config.yaml
n_layer: 11
d_model: 192
n_experts: 64
experts_per_token: 2
d_expert: 256
d_shared_expert: 0
activation: "squared_relu"
moe_layers: [1, 2, 3, 4, 5, 6, 7, 8, 9, 10]
n_empty_slots: 16
router_score: "sigmoid"
normalize_top_k: true
routed_scale: 1.5
balance_loss: 0.00016
balance_bias: true
init_std_router: 0.00963
lr_router: 0.00262
vocab_size: 8192
norm: "layernorm"
norm_eps: 1e-07
tie_embeddings: "early"
optimizer: "muon_variant"
lr: 0.00869
batch_tokens: 131072
seq_len: 1024
train_tokens: 730600000
steps: 5575
dataset: "wikipedia_en"
Below are experts of layer 7 (counted from 0) of a mixture-of-experts language model. Rows are named router (the router's row for the expert), up (a neuron's input weights, with its number) and show model dimensions 0-191. Each number is 500 + 40 x the weight over its row's rms, rounded and kept within 0 to 999. Numbers have three digits each.
After each expert's rows: "comes after" lists some tokens at least twice as common just before its tokens as in all text. This comes from a sample of Wikipedia text that the model never trained on. Tokens count by the router's weight.

# expert 45
router:496535569477458464460484487540554522507536509455577516538487480569528583511475547514531523527515527486522466469558461531479491519512442469510480520468521499411539481503452469523477527472511495521516514516467523464528521488500529438518429409473537511417407436519450522454442568536485511547468448592590449464499488517548516520440517472390489551541471511478480503546557561408521478567562546505535464533504494521501527489507544529538513500445450491493499478443523543518505515476437479472558532557504488466499430540497554419527443539495480573530548451473442553558492434474505477519
up0:502572442467465424454584550575521490486500497546452503586457489559556531548507479610409500478475483443546542443497497497485540511496511444542511520528507481512518478470517531499528446510469556512557492524504534530485577492473502494463518539571514570501460532535494479463576528514448444498441572480515490528514558533559581504455533479540481475562548507527545541484516511493487505509520433456472582525509503495509526523428462527494492532508538514497476553415459544555524572482467511446453548439423520509498437533571537499534502512498548608562537514482513560536526523473466487488
up1:460602560525499478539485468458535513544483478503495526498514559491490442424551503444458442560466566448543475533510539536489479531534481523481425509524514492547461505541544462503588521522527538456436603484574449524508464465489458548500467515474518548508509501532514579456560488531529530521511432543408482454476504570505540538458488534448504458463440610572496508566486532537468521487494498492491510494470550516438502408540447539412532447456458517487466465492506501508483522450510549474422533534531542455509495424509496543476536507455512499529464458489525492522431541567502533541
up2:440489530498513484507446551459483488498492477519591589461515433451511487536494489542497476472506459480462512498514501475554555537483444474466487459515496512429528450503416567533456615540493526466487532588418492481492549507501516504510505437477472485476552540519533449531442512533507508510510499473569528566517534519589579560575519542442488501541558492460501551492541546512507528517556472470574437601503507459532547533519472422514563437515526443511505533499491533546526458520474476484600479481503498461548418460488544479456572472525493512494445510471522473531459509477576479550
up3:439532514434530482493428480512509561483478506538497499532480459445561592515508468482493459556495507535608459506546495537504486524452516508486513570455417433485541524505490567500448443492444458495580537536481467512405390473542490488473546461506462463466448524453535494537488489478516553542513471519528499537531517486536473617511537440483500450553455508519499502510549414528456547541498513503560461508412542515504495468527509596543557478423505552533526529441485547542525453445518506480515550538440535498510501497508523486464533443539469550501451523569538535472468510476448479520
comes after: " the", ",", " New", ":", " of", " The"

# expert 20
router:496517507482432472521523466511578455547469575485476528485458480509581517508460575503570560536509496560561504475522503516480530517547468478482470519431515508547578519512450482459480544485564433525469575533452547507478499491536548526497533445512454510440507477457507548461504560487469532551422460519520499464516502389537567525452530548508538499480421443509388603526491489403470432539526489499491429538473538510512535476454489495506553519501471487489518499422477472433473513483440485513494496470476436536536507456539515485483529497543513513475550505526482565568497476440588480561
up0:526498553553511541545426511466561506579452520505502462515514473506552473493488510483482536454481606521522526532524542556497531484428464379522489466457515454482486521438535500454474439526471522488515419529442543574539489528519518452520598423575473460509517575512536553532516498542536482477423494497506466479480405509525537493471513463509460540500517498515550478502490562471448465486503461515493494536523493432486517411498505471562418441508472518455500547496535548500512595520435514471523502420489528548509499547509518473517489490549479496442586480519429591517488481518474468564
up1:488528566499528468480531489469549488567512504575492442500527472380503579498518462497489580552432582452517570529505515515491452533512499412526496536459435495529458495498533453565543454491474486494483561580541533527494543503441459554498521439499531502500578468499513524487487492567538476492458452474539426532462488555530538451500525417477488541509500462512539512488543523528546525566447404409551573528492457496528453532529518478522530546471478504547544552438540517526541544445533487527454516536470507429448519433456586554534515517523510461482543512530525506529498533461488498502
up2:541509528506525387525552522565499510551560448525412574462501545533581486503460493474506525519490526422443493477465543452467447520563543484538492549493494452469535503529558500493425498484504498541510463466563529453504406448473524542503509436437510579498546436487469520469477520497589477501498504508502520442520506458515505375536433467517450512502471489498514498538451539508461458490510530482536572482511533436443566486520493513503444483492537466622516499467504494515462520521500593491495537500529506456496426497469453507587555516469556485500466524450472439508532570519463472510
up3:487490561527526476482442491491481459527470532535511514558481500550548546487468474529506493466436478501481457463477510530535502464548554440493592486514539542518455484575516514495520468496505507468416521505500574510417426489521538495508553557548436532504537435513518507466467508445541503479425536462571514514497487384468570506457475496504478512456559548497487445468575512524530480535541636497519423495555470527480450498528505495482509516538533525472498553511492468479525459397453509418541491420477496503523591511557501422464574506469483548458487523535531532495501563490435494449
comes after: " ", " con", " p", " de", " re", " comp"

# expert 38
router:481562502505478472458549488533565433482472499497555511477500568578528519489471475518550556486491511453493523469569502469506484567494432473486496496439495566529504527571419481519495574469544473484452516549476509475498540512518552440525537448472444523423467455532431553439475572462497515569488491546505445463476528458518462525491475527489517532525397502455464470483529530408535459514578496476513415490470558533440591471487537542524495535437481524453500480444470540438528524494430555521514495545451503521450477502552523458459528542504442548502542504529472561508432446447564530516
up0:507473477404466545522520406534505499560534542455567429519476489521547537514504529486467529472518511449536456510494583571487478525482529559447499541596531540481469526535468476459559515513449510508503519571508508460449538482529449495502530462553457484454493487540552466486514561485452514499481549544543556572486616468518475489513453458482518496518440520532446437570496475545587509517541514512493508383441478511526491446538525526446518499505497486534555419495479530487446500526431541528570519512536491514473565466522519434532436494528486466564491547489432580551517469540514503503
up1:514478518506507588530464536459522483468505491529456476482536492433489473525556493493544510507490453464569515536482472563508557469567548575553504465437450521535561462554523502464463471506516453467522539535493597500538559553459499538535511575496494469399512507430496504489501483467540572555475481518517462583427530522538463498476521429476474445594510531510521478422503460532557494437481485541497485504480543574529494556486502476494557542530576435473513533500491508554483481505501427470552494527576459473504536489528492458440489520610458434444500547464467452468491425528515474465
up2:470553446467459567393491459457426506479495504491564467519519537434528437519535543480549524463480560537494538503541501499419478452445438454520459480544541452488519480566505573469491484537455447487483506493512490446529457556463533500528506499558419540475556578450494517552532538466491566512472530464497470500548519523528489487495552577533474490528589540495467526495494514477503504462443451571543500496512488475499502569478508498504474572385539523509531439478450455509510500437477475521450505550475504456490526507455513514617442494558487499503533503452534483493583494423451464431
up3:490466473490486464468456464493530492511478491479533413458567550539489454463481475487508540484441495449579512572481521518492531549525462540418521535506556393494413474492453537457514462468431516556519508508490533539480502491446488562540504479544420561433427512428431531477498498558514506531480471517503507481497564408514439429499491509475494506527470510496517456544477461484509505514557512450528486500599462523582496457539502489433532501493464459530561466576458488567492526504517476581513526470519475564528530508436506522459417548534476544544480501430554555523466503465577536486
comes after: " the", "-", ":", " of", "|", "T"

# expert 13
router:517473536573443489558440522510460443515405495504481526489499626514520547479518569495586498457431508504548490480561475538494454533516432497552486439500484481489550487535507472537424503427477521479474553575446522472480568507540559457522498454413529574447470520545458570453497583501435504499498474540528498495405590472491498510476469509542545541531486494481452489506508518480585443500519552430544439530500515525484496470480486579562550492465497528494471503419588482492566498454473511477569500500509456557519482516481535489536488508465517550483465450482513490540504500493478473475
up0:520522489474448503478604561450485474462400470574483558571491502550533495442499490489524453488509484521526520434492514571507471541481504510508516448548559521433572455549485546552535461528489502459576486507538505461472475579525463525471510490496418512524467513487480515483431486569530473509508491544539423600483459462478550574476496508498583519582516477557479536483510551406461546486465460465568465498515517547506431560518441535518480543542493515495463487462527511424520481497524498476484445513551454464481515410504455521537534474495499560425554525512513489478452577466491517472
up1:518501501537513527481503484439512524504476529461483535474479520517532493520522589487450472490506399506504500430554500494488509441467478504496513436605555476515449421457462512417449447567501507467401472469503485527507477462548415476451467466458511378485507482550466504444440510560554460500510497522493508545483499436485547545497512476432501489472534552557523456464558555473483529535511496508464500477438568436412517497524496503471546597441505519503477459469502465484487487446509555473498504470520382420522483501527503481492525535537423590484494455471501542515452534534540478510
up2:499476474481507503532457542530455471496465505495615443561502566538500481463494469399512519545586480541487513486411509479527477568449471456543500454519543499462546479476441506463567524538532476410499445449541489497485490471505529527415555519470523498501472520480458472461471526510495601522493517500451478493476493515484539553441470487445536513522440500458442477506512491567551466519464439520596495522443506467513443505415521462508449465406527539414464459517546548508567476474506479505534522544516466560418481544501497485541482464514454475477619488495513513516466553510536501449
up3:457562529554482510497502464460488486515396539441514504538501505505578513503532459497507569515471504540542488557502458526553511469522426476506446485461446501514472529498532543495544473489466532578483429526496492461404539435504561531482510471490514431484481581508541464492569408472473507539467439510510451470510448437437497555420519497467604551616569519476462529497493547503525501515493503576442447509491464490503483559519500452569421487504439478498454466545491462471498452489563505573460526548474511426482503494460492491486500553520499553512516525486502493434535566563468484490
comes after: " |", ":", " on", "|", " /", " January"

# expert 5
router:527483492483419484552496515504487483539470545458498531491496595505509529482441500499527524500430530481559523491528492578468536535518433446550465499470485548445493479536461423549406548448562474459516534565509501489527580520495484394565524514436525541472487535509425581446490553490506548525460491569560474483455561484513516475466503517457489511573497481468499508527566476482541401581512457511589409519475526534516468496525524539532503485486469514491527479421568490483524516498489420525566527414554489481509443545536532486528488566493514565462510498517454494531515485457519473471
up0:459421501536500446561485447518532484521483517485495469459475496480485508511542537501547498493456525472451530563538450476573547484465475422499474498528426473567508614560508521566492531471508476491524592506501497471595510491534530457427522504517593467508580560409451489490508586567495522489446562479502541503556453517495492483512501525515454478494486527451522584503449521564551501522490496550492479517517443584563565498458555502450539470520569515492520535478446492464544508427478456485537489458488499486476465470488493452516540546477481410471562496461444474530523427504462557496
up1:433548514538526522513588529545483459486437453500438486466504475486447467497531553539547493484554539568559516468534450390508511509487437442475557443528506517538468502560539484479488421481508527489491542485438484532522514488454477453508606465443449453465459442461491533540544552492533516458451532516560573501504415535531517487421484492512523486518567568517468527445459580499475476540500465524514470471491487541481467548467505487502513483462498418495519497567468548481585520496545543518481509516517509566558442478459489535501496473505476541508497510447453615405501482439476509530
up2:467546557517518475460461489492520492470539490383490516449542513500492486512512431503418584535533572508470496537465504479556533489527512511517467470461478450508529520534502451470547406477475496536475418607500491496538477481525490605494390494524467490474479506496489472503466435525520526502542513483467512465451416488503480489469527483564514485505549476439437463493506535506470531533461512433537512461564420490499472426550543507543542536543471525412489498522496394469467570563489489462494509443471582539530484439442457530519479533543497437498461496519554484544511535484481420463
up3:517478507466512457513492471485504425507465457508467518562543441513504528452462463500446557550446525502481431500452464504589455435438515500452480520456476460508504476527527559512421544449451453476471527494531553525542529491414456472506563503414570515520465545549527436418492518570460501540511532518566514547449474499563423511541485538481495508524528425513483458519529460556520480472472472478562464440525550482520389530527455526526494563474441568524500495414575461515484494542523541555427504568549482487481528523499483472526493489461526509490465495462419469544472477541462467471
comes after: " |", ";", " /", " –", " L", ");"

# expert 10
router:544487504553449523573493488467507484493426476513436490514447591539578566489495584515503498509447596447524515460560483530501462569500455498513481516473484504539540491569504492507473510432545467477456548552432537497504514521463551469508440449473493587439494481542457512409488554525445506556446453527554542457435605520520493525477481481492532525556494519477443545537551547501526487544538499468507444495453489537471489435462551513545529532406469518495530437448533415466548483455478486485547519551496438521565497525489578515522495538529542469459482470488518509561482465484521495541
up0:489538504504448444548531457444522506528499536490508549491520564508518516565575485411511514560583467536485581450523557453443525551500452517542505468499545524479490504521494495533490500564513439447467471603469517563488468545487489522460478505467536541499460492542492568491495478522508555483494510571490532536478462453510435545481499477493554494463486465546494512478553550509533530466463490502474476422474540495500481508464479454556487423465490441522480419441531481501563523497445455473457442500383416545413487543522439509473482507547395504507531525449545481537498520490529425587
up1:461530522438461555525493546593513471491458501512508453485464445496457440531446496474475503456457484527469429519415504484542508526639424546493429504524528453531539506498493471581437456465529481545566513519463406487523570457455504479518517492468525525514439466450473542502488415539556448510439512483462469549501481560448454422493529464476509474536536466554464486560491537478514488446502469537518546550493506417488489535510506547525512480521573557528475502529509486457486475479533467527473543534500518500509590566534508507559520432476515556488464474590525506455550528562517515537
up2:544533461474544448544515517509512462470474506546495462548558513569533473508509463526542509486473445471488491460532508507507507475555504495485452534598399509484440519459513477525473453512452514532477461549463500501504566511513524502479519565475434457480528482451462425516572505477521463563442519514493485604534507486549558417488521407435511479493508509548562534493508500501521476505477563543504458451522463454489536482529608517449494526550501519476478548590572510429529492610542538541543436506558479486462502521481478505441480511459579550541473590474499438478526460464474445504
up3:461530490512492522488545517436503513441521523452537537508508499446533568527440513557484500478590437525471571494526488449524535429417521464518450479535583519472569594496482540572504514558513437467515469511518533461500475484498499563518492502488465440540548591482471505517519399495492535422525488551521528506524484528529512516492526482479547547449481516454497484488496480453472527508488484465498470482555583403540495510454473493455503519522476469479407493568519560462500488482553597530559512491514423506447461417501506494463548442504444529495528564469524480468586459447522506566
comes after: " the", " in", " a", ",", " and", " of"